Weights of a small mixture-of-experts language model, trained from scratch on English Wikipedia.
Size: 8 layers, width 128, vocabulary 5384, 31M parameters.
Experts: 96 experts in each of 8 layers, 96 SwiGLU neurons an expert, 2 picks a token, a softmax router, a shared expert of 128 neurons.
Training: a variant of SOAP for the experts, 296M tokens, 4511 steps.
Below are experts of layer 3 (counted from 0) of a mixture-of-experts language model. Rows are named router (the router's row for the expert), gate (a neuron's input weights, with its number), up (a neuron's input weights, with its number), down (a neuron's output weights, with its number) and show model dimensions 0-127. Each number is 200 + 30 x the weight over its row's rms, rounded and kept within 0 to 999.
Before each expert's rows: "comes before" lists some tokens at least twice as common just after its tokens as in all text. This comes from a sample of Wikipedia text that the model never trained on. Tokens count by the router's weight.

# expert 1
comes before: " of", ",", " and", " in", ".", " to"
router,248,222,228,144,160,219,186,190,225,229,159,162,224,241,173,167,226,154,230,254,199,184,185,134,225,208,215,233,182,210,176,212,173,164,160,231,233,242,205,238,153,195,170,164,197,236,205,231,211,142,179,147,195,181,220,168,236,184,236,169,224,215,200,187,157,250,211,210,230,189,204,220,198,169,236,148,237,199,190,223,205,260,242,186,227,229,230,220,165,211,248,203,228,179,151,230,184,189,194,217,220,169,182,184,182,204,241,258,182,243,241,199,210,216,206,212,199,180,195,163,276,222,175,221,196,254,212,209
gate0,208,199,118,167,189,207,187,167,189,258,215,191,181,187,151,168,174,165,155,195,195,170,149,179,216,177,236,208,213,170,222,259,193,185,168,193,213,189,186,222,213,167,196,204,190,146,173,239,186,209,197,196,174,227,202,191,268,187,210,253,197,169,256,140,266,172,170,201,136,229,163,182,221,200,216,207,178,217,227,198,237,210,175,224,200,217,206,193,150,185,160,213,213,161,188,214,156,250,230,214,226,180,200,236,171,171,245,201,184,147,213,174,201,175,206,185,187,207,176,144,190,234,256,158,239,253,232,180
up0,173,185,203,184,238,258,177,196,204,144,223,206,241,199,195,232,172,193,176,211,215,238,224,236,231,192,181,205,158,264,210,227,185,196,210,188,204,184,215,192,209,230,251,217,230,241,255,204,173,201,209,192,163,173,206,209,181,178,189,152,187,271,171,200,220,253,252,158,218,195,232,195,215,157,180,194,203,206,175,268,147,211,201,196,187,208,193,220,215,227,222,169,174,225,278,139,242,177,170,235,175,212,230,165,194,235,186,167,205,209,176,209,163,231,237,212,267,165,223,250,176,179,209,223,184,205,196,281
down0,205,147,180,177,191,147,178,168,192,250,154,218,163,219,242,190,182,217,212,190,195,170,115,187,178,169,166,149,197,134,200,212,237,187,158,171,218,179,168,212,212,206,186,194,195,222,181,163,195,259,156,211,183,208,171,199,165,201,199,200,201,208,255,181,178,219,156,211,208,221,208,213,251,215,220,223,169,140,260,199,241,196,182,182,208,143,216,195,133,228,183,201,133,208,198,216,173,200,177,182,211,219,214,203,219,156,174,203,158,189,199,196,194,218,196,202,175,142,170,166,189,283,215,143,175,163,222,169

# expert 52
comes before: "==", "=", "===", " the", "In", "The"
router,224,196,213,225,181,248,168,219,196,223,227,212,189,231,174,180,194,185,246,229,227,228,179,170,204,261,212,224,201,176,189,257,193,197,160,184,227,163,247,155,182,198,222,194,144,217,200,218,191,158,195,193,222,178,218,188,213,142,228,171,218,254,263,166,172,197,203,172,172,182,283,208,218,155,214,176,236,198,174,200,183,208,226,217,245,177,204,220,247,216,186,164,224,208,221,221,203,220,168,163,235,146,261,173,131,245,239,175,171,209,192,213,196,224,186,214,173,243,186,260,220,214,216,257,228,248,217,236
gate0,201,145,238,239,202,157,255,235,165,223,219,181,226,219,184,214,217,171,168,171,258,182,194,257,247,215,221,222,245,217,192,201,222,202,202,196,167,173,173,218,195,251,190,181,142,135,218,227,213,210,233,126,214,229,186,225,176,210,199,212,220,204,224,224,243,194,188,220,162,163,209,209,243,178,218,234,188,226,199,240,178,194,140,264,232,196,189,202,211,162,179,157,173,221,168,192,188,215,192,191,223,195,202,202,167,172,258,225,224,157,193,158,234,213,227,199,200,188,239,218,183,185,193,191,256,190,135,281
up0,214,200,172,198,226,182,177,191,212,252,168,179,244,213,185,233,269,125,176,202,164,175,223,228,188,207,190,238,220,183,212,212,216,203,202,182,218,231,208,172,207,216,112,186,242,192,183,224,209,228,245,143,236,159,189,204,227,220,158,216,237,205,180,204,214,179,193,196,200,215,252,160,236,170,202,237,202,191,207,253,154,196,245,183,241,215,170,258,162,160,135,225,215,219,211,236,250,190,222,185,204,233,260,234,215,150,150,204,211,207,156,229,229,257,213,176,188,175,190,187,204,190,192,229,205,152,164,187
down0,162,191,154,223,187,153,128,185,198,213,196,226,148,208,255,219,196,239,186,182,222,243,173,152,242,194,199,171,207,145,214,242,217,215,268,237,163,206,198,212,169,181,215,192,159,197,209,218,172,181,194,188,232,190,217,176,155,228,190,169,186,156,187,158,183,241,232,231,183,201,120,215,190,242,184,220,196,141,185,156,206,215,231,205,205,180,223,145,207,229,264,220,212,236,200,182,198,186,162,226,138,237,199,183,198,281,195,168,221,210,163,212,205,196,220,175,230,214,173,182,250,207,177,196,206,238,225,224

# expert 53
comes before: "-", "==", "The", "===", "In", "|"
router,231,223,168,217,233,215,154,230,207,174,147,194,160,205,183,161,204,184,234,219,243,195,237,170,176,199,230,156,196,163,174,224,220,223,152,192,201,240,250,174,202,159,180,206,196,205,219,252,234,185,171,160,188,184,194,154,203,145,199,170,209,249,246,273,152,239,227,193,219,155,237,187,158,191,216,155,176,235,161,254,177,257,191,239,279,190,181,211,213,228,231,189,214,185,221,204,221,247,188,171,211,161,236,181,213,245,176,171,177,192,215,247,220,236,202,188,197,209,184,235,176,174,185,200,229,213,246,204
gate0,221,194,228,190,271,223,239,251,223,168,183,140,227,209,147,197,207,160,224,177,224,196,222,250,235,203,224,208,171,188,141,194,184,218,243,199,216,247,243,251,230,229,192,143,260,236,221,246,225,223,263,250,205,174,196,175,208,195,219,183,166,177,183,206,188,175,184,152,163,189,165,239,218,212,223,221,149,234,214,165,146,191,220,226,184,165,200,192,170,208,214,185,161,178,178,206,150,245,226,205,235,179,146,232,252,176,224,186,236,201,155,185,218,172,182,169,206,199,194,224,214,210,219,174,176,166,190,188
up0,230,233,161,168,191,235,218,138,192,251,191,200,212,149,190,233,170,179,191,209,245,218,187,195,240,195,216,189,248,188,181,185,226,197,200,200,257,161,180,197,189,186,182,218,172,149,216,203,151,195,213,218,223,164,240,205,211,200,177,194,259,197,182,158,249,248,142,228,208,211,232,147,223,201,161,177,243,257,193,173,211,199,247,194,242,213,200,194,236,223,233,215,246,187,262,218,215,199,179,194,177,185,229,167,201,251,173,187,190,213,300,201,197,173,190,214,167,238,216,170,161,227,194,241,167,174,229,148
down0,206,261,207,166,188,254,196,196,173,205,192,196,231,195,181,214,220,130,264,180,179,260,193,176,178,184,172,179,252,195,190,205,161,192,221,175,249,211,162,274,234,149,219,159,164,184,202,164,166,165,230,227,187,215,202,248,157,244,204,170,219,145,211,182,217,211,178,190,175,222,217,220,193,205,136,159,239,229,205,218,194,188,218,211,176,233,205,192,162,177,256,212,190,209,232,179,259,243,167,214,217,204,189,220,224,139,160,172,174,202,173,171,237,163,175,205,201,222,215,196,232,160,181,232,195,172,164,248